{
  "router_score": "sigmoid",
  "init_std_router": 0.0348,
  "num_key_value_heads": 6,
  "positions": "rope",
  "rope_theta": 10000.0,
  "qk_norm": false,
  "extras": ["capped logits"],
  "init_std_o": 0.0092,
  "init_std_down": 0.00564,
  "weight_decay": 0.26,
  "max_steps": 3989
}
Below are experts of layer 3 (counted from 0) of a mixture-of-experts language model. Rows are named router (the router's row for the expert), gate (a neuron's input weights, with its number), up (a neuron's input weights, with its number), down (a neuron's output weights, with its number) and show model dimensions 0-191. Each number is 128 + 32 x the weight over its row's rms, rounded and kept within 0 to 255. Numbers have three digits each.
Before each expert's rows: "gets" lists some tokens that make up at least twice as much of what it gets as of all text. This comes from a sample of Wikipedia text that the model never trained on. Tokens count by the router's weight.

# expert 58
gets: " (", "\n", ".", ")", "-", " The"
router:128109188151135160152165119140150159143156147097084147165153118151123149113098147177173079090200106126087113121145138133091133083077099106163095103133161106164149185136194167090117085128121114086129173198149133143099110149179138091143089112111047154134121087102168105184115170109078184128166138163117179068094122096093143186138098101130111161164141143068117148188156137139115136109175180175118098136092127089089150092093124145105096152054161131162099142086181134151124088150074108076099167146106087154105113152114124133130114090174152105078130085105122164141186125107164100101
gate0:145129152142134102111134119108066124111131082138098181069117161076103147207098117119132140120121109129125134085132160086130112144126125123139110142110085154150148114180187150107121213122162152144064125148088201106123107057174154039124151148126134051155071119154069086147160062133109097178158204121112131079164115078179135102199106108135080117148114169151190064118115118143111178155094101148130133112105165123129074146097138133152112130076127083132143120116150113137168141156125103087111164091125080123130114099118203131113139128149131121088120056111101139135108106099173092104
up0:129150048133133143082138118161155070139118176138085113171156126170099087154129188171095150153119174161146121126137101119147099147149116136100138178077183183124110131090053099128145106150116168139171118132101094119146160156105136149170115062094135194132136065133211178169078153195157127069124103108099062139102136129141161128065107110161138087153122055125126120089132094135137167152154069140119123150136115116153133112109129142092157131106137161137162205068090187107102079142156151145074130098151110168165177130159083142111152105135151152152068166090134158088125125155112109160
down0:058103136083118142107105117134144220108157155151123136126093151129138106156168167148151127116097170133155152126139076147130089194133144172059154196109102166117168100064124095114070164195111126079112113175188218140144156154076079145155101109120137086075165121187171106102133131114119138145165110116147097164140108122163159154082146112174134122123146120136115146123122137171150188177120193106121133125096132127077154122125161129190108131130141194081163095131118178182089128113145094139081132082106147095122138127080092074088159163152163172110126116102092170133126104180111114162

# expert 24
gets: " ", "et", "0", " H", " T", "T"
router:093094167108135111124090091093111195138150114134142180151128079146098097116044138132170155136140104104110136113166156158153118114108069116154108167149148065212096144156148087156127104098124140061090094166176140121194122107152089080102129064122096104095137079125153117148152102106150126079157115186131066105122075068074165136135116094108103218190106111066137110191180124173113117136133097153095145105126160124111192123081100151157096116078075130123112145098188103117121126112131156134109136135126087119111080143124120103114125117154178090096159134118174113179161096152152169137
gate0:161165163056171099120152103134118132111131121162155168114135077193142069147100129162101149215130155125189123081127145133129137124122092178132068125140152102106096131071111128151076068149091131105118076119134143131154068080151149130062115125114136155138166079179128165139115160168151158152184099124174060106111111124111162129129110144097128157139090051107058105147158143176159091151119113188095082144107130124126061126101154139120131114053088094162096200167101115111116157062121146147111140114107108114150107098083198116156160110090142169135185111144113109145115171100124152150
up0:113180148188144130140090148140114129098157143145061152156137166081102161165167088125073101097104172142200113140145089153132099131119161137130094096106116156119163085106090150113117171128134098130141151142132132136145132058148101120105136103118120140080115111123203115102087084077073117114150142155113169221168131074128141188140081072149048138069078193149176113104145082125108093090140144079159124147163166112130118091175152100101119096133154182146120140189143180141119183118167122098086103133110168148113174184061127129123137083145130137149100131077091176141138143090138103168
down0:103176158149150152093131118147138127102179073194143119074182147154126082145090138166139154162148143138180125095110126105119131054111135142103147124148095113207079140087129128182158095179091090127113097124148103136099144156161135169127098095165119134101205102164133110132061188128116120092122145149096117095114110111174084167121160130112113152124175060126108065133144089056145108101129111124175153140143096119155110119113119122090141134110118071071072133091101131172104091095198173112133198103118058093120085124131091107061148123115116141069186147077165103121167129137132141083

# expert 65
gets: " ", "1", " t", "9", " con", " th"
router:114076155097107132130121112106154121140137121113073153124122144081133159112099174130084099139197151104091083148174153099113117120169144125105138136139084093204127117147161134105111079107140123034137082158155103156155145066183097082149075121122091111101150088152166095118148134112134136127085134169093126120154061104076137159141158110129119149207115115061138128204140159116114096115082126146122120165075120111153151119070113200178159069085147101128102145139206181094057134130117171128152143135152044101096114119108099125125064172156119146099130098110117171102115105102162088139
gate1:142120091127137130070088157123107166128144139145136110143107148093112095133126077083105138082149098121133089135129140097145104124143208191119117127087141161130179169148181152138145150178131083117140136090196113032166127150114084065143151081132089133105084116084131149153164093073115111087129084132101125111184118122141159118159120118081172139145099103163164169152107148130096086122148149127150082111171143111155188108138154125196091092123154120101147196150159176162076095125127130116128117176048091143125168117050100160151163112197130184108126085141101159088102075102104108187
up1:133083141128133116131133073172088101146102135159108091139148120149130075174180140169147062142140091135094103116140132163166092082143173150170120190144189116138160144128076149130075149109137184178108181153152167147129147120103153128149148201127133134030096079104152064107197177124121164129121090114090153161127152163138121122186128122122135106107235131137181102086112164140140126126173099195129168154097141105143154182146133147159132124153143147114135118157097106098160101109136181094136150154088139154144124133168130120124099131126137148126046200128167131096060189102114091145
down1:164139131124162113128136117138106184151110086170114050184082049142111109137140082051118066092130138144079108102183104135117102104098152110099177159096100044170136221140190114094134131126129072105173173122098127106177126120139117177167102121149169120064201110175155110143129133100126096161124127127135082173114124054111165148174106114142115084143119152064166153070149160137130137154079135135129175120174129100179149095089090108130101116112166093107172095137132125181100106136177121187133138082094104128111195131144087122122145131131147117134118114146100134124114108161161106151

# expert 94
gets: ")", " |", " (", "is", " by", " ex"
router:119061188161189090092100093109171133106140088117058168180135132159061113164078129188122123127160128108070138213159142150128076118113085099143137070121125079170128141118123179114116086096111151054107157158121127102118138118128120077160097109079087165111114154157155131140119167092144149121120131119111161146107122072073132111113098094123184124174100117120145149167131131189117188156176113098145111146057083034145113151096133173149150113116122130162129124120148142113098125101079127149101145081154139082168168146125143084132097068159091109087084074140125124123107108151195126110
gate0:126148193111151095129120108123110117094132120139135174129122134145118153099018141155055107117126075092131128160135106108064124168136116113130094108101120084170092131177145083097091097115076129083146088163136109153130119168108078169178105136129165129168196040147111115104115173100130157172114115133079120152138124119181163143045152139136183131146124107155165157117127156107169207132123132116083102157168110089139113147143130152107175161161117131124174138116163112093134152154164106151106168128148127181073117101099106026089152110111062114073131151171125125154131117151147127044
up0:119166136100130108158085102131193144104068122115127043131066120201120137091072143209124142196140120052135156164144127153054154106101125136110089142180210176130095122125114109103139150145117127080112145155138160105134122088147161128137096172133124072177171087154122140116118182084116164150108112164160139132058116155123140179104150100128133113175113124090122123136170144151152160064126161120118078115148083048116116115123146148140213092163102148131128090111184134093143121142099137156092112127095125145100124133121124136159178151110074089141098107136115122078076065127152099081
down0:161167137149155150088120176119158133147150080167149119122112039091175053140142148103109129132103107144117090119138160038186148117187106130077113138137099070166087138127175085119068080094159113094156103114160103132193121106115133099158129092112131062088120138106135173145133141110108126127127137140164121148102137154153140171153097083134121138134150176085164105127166201142127133155101121140109135102158127121133149136150174096115080152096079078136114119088130138113160104104172123131147129171154117113139094072152112215187106103160110145143084064159124103061164072093085216158

# expert 37
gets: " the", " in", " of", " from", "'", "s"
router:123117178139159125118159054142144160151190090185115182125138167146115073100069160190159094168156101105100160151095186119127163120128085118131058106135168094183153117160182140139131111167092139015166141154142165134123110101149090085103065097110111112122140117107147107181160116173163078159192136144081154132113152045138150201135093101137145123152079132094168125197119118126109119137132067185174109111093119107094138109103146152156144144133128153149137129129152134146135116140103114086129146135092106162174156115098176106121089137127145150096119111078100131092136176069172148098
gate0:118052174126118131046137069142123097119154105142152163083104154059109107150162110126123176141120092060146124145099073130112144123053105109088125100146128091117114115164117138092085113111119121084170111105156130153080070113161165133159087179157125112126114110154158120096102142121164116091165121131154161176106161168084121169093064131142200173163089086129186138116175181144129108166107129076145125076157155122133064151077147104169144185186091112123099138158155095212132138164139106103130123085088136126146163125084145104190112136096163156137141072139142154128142154058139132145
up0:123041153126115162113143097159131119129132076163167136116114141155130096148141116039103118194163115104078055122102112137108122110108165101130142083072099128102112108138110079095114079132157071106124129140196099051106083157159128121116097085152084099132133172104138116152118208070148129152110120080074141127137074121133142134130144115119177158127112148087180105198160102196119108125154168110180146140128120116113111119132119096148132184146084153135105120192126120139190132103181127181142139112119126123181145119049144163155122197170171114120130109175128132098205150070128131129
down0:127108091156173138111063151150150141108119110087099160126103126046199177108133077109153114134107143134120144069151140143080107122114069140147102151180096152114152114092104144083173151114140145116102155164130167101138141156127094165090078129103111113145112120105163168129102210146113047140185128124114017108252114134105138088117175161113112109118154122139121138148148134147138180191126093199115140089091120145146125131135098088118152124184099183152089119169110127149076131107127197137145150124138158104151146105111112158155110140140166106159078175099169172119093104123165168144

# expert 17
gets: "l", " l", " L", "in", " f", "h"
router:146094122118176110089114113124131154147165084128164138188180126145097089152101134166127126148146141074159115192129131183088205113117146089155110104169162073168064133167144122073150057171110133071104144143143171141151054127122117055168079128070088129124121120145113098142155109125122115127089125100130141093071067072163139168146124131142135164205085120081148107171111107150183130100160123112129091167145102117106090092112115176094118121097103098175085140114136100092101108095116107164103132108107117093159098144088114081145089176102130107135123104148112151124157069097217098075
gate0:131084120117073095123147151151091171078117094150163125149129092126148133070019137189162119080117133127163107178113116141125194111142154137122067194095144123098079140121184105107124110195138126111125136136155124083123104086159141150139122186082095139115100128122072075132129144119087112186106107130144116107129073097134107173153158106114161104122078053060137139114110155075122118147116126176118039086104087114138108118112122127134134139117128112152127171111144087145117083118148157138170127101143135164178141157115110130162126165035137158079095151199126139052167110178087105150
up0:153094101121133210104112059114170139109126135116116153134116108214076160163100179123076159189060052118100121061082113130144130088110079122104172088064128122137123148152051125126114174102180181111146155158117196121107145118142129110137117131115118132128136123104203161218122108179159095140106158183083127174113119099096095126120139156162074075140144216129133157107113078129112126117098118126150152129111181147139126131145150184159129137143126184173120108093114069082166158109117072164136122099132112129155114149157119126148100151098149125102119104092193141143158112134128115118
down0:117125137135101131119223145130073086147164093118139141169110129119168149127113101110172183114154151157125086145161105180099187124119177060139096130166112177109059177074101101106146093139073120119124139146176108159163159119114142125121154139172145073066125153124113153107143158096119100060157064132182126071163180157175185097107094088129182164127099075112140122082181177134183134145117123168126089124143050178089129076156171138114109091099129177143137118155114132166117144143135136064062143111124131129095096077128138143116169108113158168137094088142158141112122164100126120153

# expert 73
gets: " the", " The", " p", " a", " for", " an"
router:119055152135205072139169089129140094096138178124108193121175110121083162102129113138114171121147158139131105164115120148120185118138140147153046142128162106212106107201188197138125126136079120066097148196184181131112142070160131114163058107157141100104098087140168043113121140162134118147113133164097135127160099146113150138139083118129113191152118164114121094132121132154143159161148140188148118127074135093104150083113115177156141109127127148095108141095162137150145133160105171099110111137091124087127151155114157105145049140122123151123098085072162122168174081142168093166
gate0:123092117100133104115144084107078149150143171142103093123141121127170123074146161186137153143111060113150167127116086063166171150101124108126026146138115114151134148108135114051102156169158177113130174138156118213114136086128094123086059124167096056174106079157139059102140101165107126106168119131162170104137047128130140083160081085117104123167191098137115154131139101167081127164127145143120127142078128110154135144118086148159133091079138133123135091166158170164112117173083115140166110079135152138144213152098158132169153117128144142117103100065125166150103145066116145113
up0:118105070083134116119123129129134099117081140103139139116170087128113166125091111098157121127085156147186050067136131047131160197146162156119102132185088179100132158145120097125130100148090155132114116150168136099114137096122194097120110171124023141113139152079056158135111145136124124119149105152077119143095127138158131108217105117155139137166128107121062066095114087173106205077108135129092135142111159088108118055153175136111106122116124107076076178135158085104114118168071148130114125150092147124132079114129093132099089188129145155130097159084168160150103147166140083161
down0:138082179191080129160129108077086176155168117102129151121180101106125165178105129150169159064095107116092164179093102193134102156147134118087095129093165167125115092136087109120107119105104113113068088121084108134106107144110065116165163128140252162142093169096158095182117120104119092153110085162104114115137150159122118147106131121149089115108127159132149139116149094128135105182108127205152143118172090119126154125094103089159130104139143141172104112091066167125171170170155093125149097085119168166087152054067111106128127085124087092066161112108135130125167153075122176137

# expert 82
gets: ")", ",", "is", "s", "us", " ="
router:094072128080183095124104092116111178123181081117120167166149074131149078115100139153148173128126126094079139178195142092148137084137107108158093156114125121138143146171202145131145133133140132087080151126177120137120110118174114050139055129130031134102104140137075090132154181053168127135136113116119183127112114072144142118180118123135136120167126179123130093183099159151135190102145127110162058148150112109133109151064147176182120177113098111157139124074200103117147137112148089105096136146149101142163152108095121063062093116160101140117129084138124098120121106147165081129
gate0:151126164131129133157087143177123186093214088109122133131110119157151061155124109093119128130114107154099140138172120139098110096166114113137079117177159100167153169153090158077186113134179155117089090169102075104079094145106092148166138125153154121138183100111095161125163180102115108102136145183205099129190182135145122145107161087179086128103117088073155123124142115180145166108119101171155094133165135119142147125093138169163143140116047092118178103100169146083169143132164154084100136141100121125139077118080153113045171123119172112123126127068134150121099190138151158207
up0:118096113052147123117137128138139111120198092123153126072151121119085104152117149088114141141099149151116173112226101090127103103201040115171130157132099145105135093095130137119112141120131150109158094136175143131107104101174158131095191109139173128141156125143136148103130026131142098092126172108098128114142119043087144133130149149179147140166172051132121115148197092182188143116117080131158088117165089160110133180105150108143119121131072191115152112097132098131158150097158153185111108067149169170074126132120104117116114125121131159218079138118149130131156098158144181151
down0:155180086128185075138146086069093196181097134128105136074116110107187145102148144113104132122104151102083162118166093140059139141152107160124025158105136131147104110115094149113151210145184085174125079103179110110170147163084136140191143140141106137099158156116114116100135169168087086088171097109124098170199152107150151155173129094105109124169100170174102170144105134152102162107099126184153057094127150101161106108142156132119141155126147155119136105161144139100107150078083086095101098168114079090083108092146134090124112136135109150146095149142086095173139114086091160088